Experts of a small language model.
Size: 8 layers, vocabulary 16384.
Below are experts of layer 3 (counted from 0) of a mixture-of-experts language model. Rows are named router (the router's row for the expert), gate (a neuron's input weights, with its number), up (a neuron's input weights, with its number) and show model dimensions 480-639. Each number is 128 + 32 x the weight over its row's rms, rounded and kept within 0 to 255.
After each expert's rows: "mostly gets" lists some tokens that are sent to it at least half of the time; "gets" lists some tokens that make up at least twice as much of what it gets as of all text. This comes from a sample of Wikipedia text that the model never trained on. Tokens count by the router's weight.

# expert 12
router [ 59 120 149 145  91 118 148 202 109  71 122 146 194 163 172 122 193 147 151 105 120 136  80  91 115  48 124  95  83 150 146 139  95  97 115 151  83 164 123 172  77 147 151 124 147 139  93 147 116  92 163 121 159 176  66 164 117 141 116 165 162  91 148 133  95 115 138 153  99  97  92 149 176 134 106 154 146  39  82  76 154 128 106  96 102 144 100 105 138 139  97 153 153 114 139 166 133 131 116  77 182 130 156  67 120  86 155 165 124 127 122 111 107 146 123 157 121  99 160 198 140  51 146  83 164  99  98 147 139  97  85 147  74 154 119 138 160 136 139 139 107 157  97 152 144 119  94 106 100 137 105 126 152 154 135 140 106 132 157 141]
gate0 [ 99  95 135 160 132 113  77 146 133 156 121 121 127  85  89 168 160 103 127 173 130 131  96 148  95 122 104 142  41 146 133 151 163 137 102 134 202 141 108 160 155  97 146  67 131 164 105  58 126  61 107 134 135 149  97 130 130 148 216  98 101 169 176 174  67  93 135  70 185 120  97 117 158 163  73 181  95 188 115 205 120 136 137 101 177 140 234 104 185 112 160 173 190 144 197 110 108 171 122 128 103  54 140  89 108 140  98  75 167 114 116  89 106 157 126 153 130 117 125  89 123 115 114  81  78 124 108 157 156  94 121 141 177 150 128 128 117  67 142 106 128  92 143 107 133 139 118  90 159 160 145  57 152 106  78 145 115 154 165 177]
up0 [155 104 158 113  85  84 142 113  97 136 182 141 162 158 151 196 118 112 128 135  95 148 138 146 141 109  96  65 133 148 115 127  95 119 164 130 135 172 133 104 139 136 149 213  98 112 142 145 128  95 155 140 135 182 148 164 130 125 105 116 122 170  81 187 191 163 112 103 147 158 163  92 166  70 138 126 109 137 126 144 126 119  68  88  61 183 152 202 135 144 139 121  71 172 129 152 161 144 138 138 106 125 134 169 164 112 116 143  99 156 105 133 186 120 138 195 126 126 146 168  88  95 114 134 134 159 166 115 135 126 156 102 146 153 129 142 102 189 135 152 162 187  84 130 120 200 115 107 115  72  84 169 108 116 130 142 138 143 147  88]
mostly gets: ", the", "In ", "\".", " In ", ", which", ", he"
gets: ".", ",", ", the", " The", " by", "The"

# expert 3
router [135  88 128 117  82 134 132  76 180 130 108 140 119 101  93 101 168 142 114 151 117 154 141 115 142 186 173 111 122 132 119 123 132 114 105 102 109  88  85  64 164 163 161 113 106 174 128 130 179 203 176 164 148  99 171 129 119 109 154 154 135 144 135 142 152 109  92 119 105 172 132 142 109 144 202 111 155 117 144 150 136 161 134 121  85 137 141 175 155  89 126 143  83 184  66 107 104 126  74 100 149 180 105 188  92 106 119 129 109  91 118 141 117 104 115 113 142 110 108 129 114 136 120 189 160  80 149 156  92 115  83 102 130 109 132 107 140 121 114 189  94 123 214 174 116 125 131 121 135 179  83 161 107 131  79 120 187 146 102  82]
gate0 [ 80  85 148 184 105 150 130  85  86 129  49 122 108 138  83 150  89 122 131 117 143 109 140 166 141 147 123  66 127 134  84 166 125 113  45 123 127 141 111  93 144 124  92 140 153 111  37 151 136 102  70 154 129 122 166  86 114 107 133 133 113  73 206 139 124 138 109  99 144 109 127 185 172 106 170 108 146 129 108  78 162 153 123 122 133 123 129  61 172 104 109 132 126 100 205  56 109 112  88 104 113 127  89 106  86 124 123 124  94 110 114 151 132 118  71 113 106 141 191 126  97 168 162  99  85 142 105 128  62 116 127 156 151 108 112 135 133 126 101 135 144  96 169 110 121 140 128 166 165 119 122 154 190  73 160 172 105 138  96 123]
up0 [139 181  54 128 111 130 119  94 147 121 164 167 111  97 114 111 149 147 140 128 145 126 134 135 135  80 210  75 139  98 117 113 148  93 111 134 112 175 182 129  51 141 132 167 134 146 170 159 114 207 130 138 124 149  88 110 134  79 131  87 127 131 119 129  91  93 129 106 135 153 135 145  97 123 140  82 124  52 110 175 112 118  82 134 115 101 115 112  95 209 120 130 127 124  51  52 117  68  91  80  58 104 128 141 147 150 143 151  95 155 159 118 112  69 163  85 105 152 172 135 137 130  79 128 164 155  90 166 129 190 163 119 131 125 145 143  63 115 106 162  76  86 155 140 123 132 172 120 111 169  62 119  89 150  94  87 104  63  95 106]
mostly gets: "% | ", " km", "″N ", " / (", " ft ", "- Coordinates: "
gets: " | ", "; ", ",", " |", "–", " ("

# expert 0
router [160 154  53 154 108 136  81  70 114 172 186 136  62  93 123 120 143 151 116 121 126 183 140 126 168 166 119 169 114 115  68 109 116 168 104 130  87  84 170 100 107 100 158  77 113 165 125 148 150 118  98 136 105 129 179 121 151 135 161 157 161 190 139 125 113  76 191 116 131 107 102 135 165 121 149 156  90 141  98 120 164 177 151 129 170 108 162 127 128 139 162 133 103 128  73  86 140 127 151 143 131 159 112 182  76 122 118 130 126 102  91 149 193 137 172 115 179 134 113 153 142 164  88 121 132 113 141 103 147 120 163 182 125 144 182  80 166  81 133 109 141 149 156 154  78  56 141 116 125 135 116 109 119 155 136 132 104 132 109 163]
gate0 [ 90  82 125  88 161 107 118 126 117 136 143 109 110 101 109  93 127  93  87 113 119 107 161 147  82 110 124  51 154  70  99 119  99 164  99 111 134 138  96 111  50  89 123  93  73  90 113 118 139 136 142 137 131 158 174  67  50  85  99 141 112 136 111 188 113  96 124 118 103 121 180 117 104 109 146 141 141 124 103 118 101 149  87 130 144  99  77 167 110 134  86 144 214  86 135 156 108 186 169 113 194 139 128 188 127 128 139 106 142 114  65 121 101 151  72 153 121  88 101 120 143 135 123 149 166 186 127 118 170 126 160  70 183 163 131 129  81 118 132 109 106 136 130 166 123 122 156 113 110 210 142 145 161 124 112 167 114 143 128 123]
up0 [137 158 145  79 129 111  94  98  76 146 124 124 116 128 140 152  76 139 113 150 145 149  78 116 183 169 116 138 157 120 100 143 136  94 114 139 129 107 130 148 172 123 135 133 175  69 147 106 118  76 102 140 134 121 123 100 138 185 159 128 145 109 119 111 122 140 136 136 131 136  92 113  97 166  72 122 154 124 158 101 151 124 149 115 189 148 117 165  82  88 160 138 113 115 119 131  72 135 166 133 128  65 134 175 130  90 120 135  81 149  97 109  80  97 169 169 130 128 157  87 136 122 138 157 111 137 123 116  82 124 116 121 174 169 134 156  83 169 167 114 122  82 122  96 114 101 109 171  94 145 141 163  99 193 122 134 158 123 164 181]
mostly gets: " and", ", and", " or", " and ", "s and", ", but"
gets: " and", ", and", " or", " and ", "s and", "s"

# expert 15
router [125 116 175 142 184 117 131  76 134 163 114 113 119  62  86 132  33 144 106 118 143 120 202 143 119 145  85 140 102 209 132 150 124 129 109 170  88 114 116 123  76 164 145 117 134 127 135 170 105 130 113  99  62  75  74 128  99 195 133 198  97 124 143  88 168 180 153 133  95 120 102 112 122 108  73 102 136 133 151 171 121 102 152 154 141 149  88  98 141 159 202 106 113  99 124 161  81 124 124  99  75 161 148  56 174 147  92 141 106 109 146 164 138  80 108 165 122 138  90 131 160  95 115 148 126  93 131 125 122 137 120 114  89  68 151 189 101 134 117 123 100 133 150 163 104 120 129 156  94 141  98 105 200 107 108 157  76 141 124 134]
gate0 [136  96 134 144 188 132 133 133 136  70 129 118 140 131 111 166 113  90  66 121 145 121 199 142 196 132 121 127  81 130  83 150 119 148 145 123 123  68 136 146  78  67 185 129 114 171  33  58 111  91 140 168 132 167 207 119  91 135 112 112 108 160  87  77 147  96 199 125 132 130 130  85  97 103 129 102 156 139  72 137 153 137 101 105 118 195 131 136  81  86 199 153  94 145 112 102  97 190 122 128 141 150 129  60 133 127 114 165  32 106 129 158 110 140  84 128 150 170  80 136 134 144 110 106 173 102 129 134  23  84 119 135 156 228 142  93 119 141 133  90 110 108 172 121 109 130 144 117 132 165 124 105 171 141 145 130 105 103  91 126]
up0 [ 84 158 135 141 156 156 106 130 136 134 152 135 113 145 168 216 136  99 151  71 145 147 121 100 126  98  68 122 170 118 123 171 150 157 125 100 104 137 161  95 120 156 135 182 144 127  95 105 100 164 116 103 120 127 120 115 169 204 146  66 170 144 140 102 100 147 116 124 181 125 145 108  98  32 132  70 131 128 119 143 208 125  53 113 113 108 117 102 122 110  80  96  92  96 160 147  90  80 170 144 148  98  88 130 142 110 113 107 105  91 109 128 160 152 123 103 176 125 125 182 101  61 115  97 123 150 138 146 114  92 182 166 100 155 133 147 131 155 141 112 125 131  87 125  96 144 106 131 129 125 112 117  69 182 100  90 136 115 131 148]
mostly gets: "–", "-", ": ", ":", ".", "/"
gets: ".", "–", ":", "-", " ", " |"

# expert 11
router [156 211 178 211  82 137 118 154 185 109  81 132 129 156 147 140 153 157 165 113 104 151  87  75 136 121 122  97 118 159 118 112 130 122 148 130 113  67 141 183 164 150 100 139  77  79  86 152 103 145 178 175 104 165  68 175 118  61  99  70 135  87 140 109 107 142 132 134 130 127 106  95  82 142 128 117 175 104 123 117  98 158 137 169 147 110  69 124  45 133 142  37 119 100 158 159 181  87  75 134 132  92 132  63 114 175  69 155 126 121 102 148 131  75 115 158  94  91 158 156 177  63 172 158 119 214  80 117 101 199 107  85 140 106 136  84 135 154 132 162 176 173  63 102 149 152 144 118  95 224 162 132 162 115 135 154 183 159  98  93]
gate0 [164 142 121 201 151 119 137 171 127  91 112 126 110 134 175 135 150 146 157 162 144 164  86 112 141 161 135  83  77 134 125  98 114 138  94 116 117 134 130 160 142 118 163 180 119  73 163 141 101 124 185 135 116 115  99 149 131  92 130 120 108  76 122  66 111 115 125 127  96 129 133  84 148 146 148 116 152 154 127 116 142 138 171 134 116 119  51 123 170 111 137  99 123  74 114 121 143  90 168  83 129  82 123 171 161  86 137 117 161 141 108   7  83 154 125 151 110 103  73 129 134 121 143 126 126 148 127  98 153 127 129 176  70 104 119 115 108 131 144 117 172 170 176 133 116 154  85 132 203 209 147 122 143 136 137 111 126 140 131 107]
up0 [101 109 189 194 150  96  74 125 125 139 145 105 122 174  40 159 133 133 152 101  86 120 118  60 135 128 143 191 146  95 209 184  70 113 162  95 134  84  99 104 154 163 116 127 103 123  78  81 121 178 137 130 160 132 143  49 125  70 142 125 129 160 141  95  94 137 152 137 116  64 102 172 139  78 138 111  87  75 118 181 128 111 154 155 137 178 121 153  86 171 164 111 137  94 151 174 105 185 177 111 137 131 248 121 104 113 129  68 156 139 151 151  73 140 214 120 101 152 138 124 135 116 126  96 130  61 119 186 168  24 141  71 135 128 121 155 130  81 104 103 133 147 140  91 101  94 146 143  85  90  92 120 139 107 157  92 166 138 134 181]
mostly gets: ").", " National", " U.", "°E", " University of", "°W"
gets: ".", ")", ").", " |  |", "s.", " ="

# expert 4
router [113 111 211  56 111 162 135 151 130 166 103 114 172 109 164 125 119 201  81  95 155  87 149 139 180 167 141 101 110  84  84 134 115 130 152 168 140 144 105 116 164 176 132 124 165 144 148 127 106 122  96 112  88  93 118 119 127 181 111 104 119 119 110 127 134 168 148 102 124 145 202 182 137 170  84 114 132 118 131 172 124  61 141 115 170 163 169 120 102 143 133 144 184 136  91 107 114 121 183 136 153 178  83 176 135 118  96 186  88 148 159 104 120 187 144 181 109 135 103  82 107 112  86 123 119  51 149 120 144 134 126 123 128 135 124 165 140 109  77 102 105 107 118 159 130 108 123 157 125 169 117 142 207 109 125 120 114 133 119 133]
gate0 [157 147 154 163 153 144 124 143 204 112  95 127 130 164 149  44 137 156 102 193 129  81  95 119 125 164  89  68 108 146 119 153 106 116 127 122 137  95 118 164 149 136 126 125 155 125  94  72 125 117  56  45 195 177  54 170 124 140 119 123  64 123 178  81 170 156 150 116 188 143 113 122 152 124 186  97  63 149 128  95 129 105 147 126 161  74 144 135 125  81 101 118 129 144 106 130 104 108 131 162 123  66  92 113 124 120 117 137 112 111 181 104 111 202 155 144 103 116 106  92 158 129 136 133 152 141  84 123 113 136  97 107 147 107 122 121 126  97 147 127 116 121 115 113 173 121 174  90 123 144 103 108 166 144  94 102 144 138 148 111]
up0 [135 111 153  58 109 164 158 125 120  84 147 143  93  82 115 167 115 207 104 149  96 153 193  84  55  97 124 126 127 176 147 142 146 221 120 104 134 174 135 116 163 106  70 146 132 136  98  97 118 171 105  95 165  99 150 141 131 128 112 131 103 151  83 119 111 151 137 134 166 107 124 122 192 151 106 153 127 157 166 128 113 182 106 116 121 153 103  84 168 171 129 128 121 152 123 101 156 143 152  81 152 142 206 180 160 116 163 106 103 131 106 119 118 108 117 139 198  91 201 114 110 125 165 112 218  71 115 122 182 114 129 117 132 133 183 113 161 146 160 142 195 113 109 163 112 117 109 170 133 157  90 137 167 125 132 148 121 119 150  77]
mostly gets: "\n", "duction", "vention", " middle", "\n\n", "ricane"
gets: "\n", "\n\n", "ch", "b", "an", "n"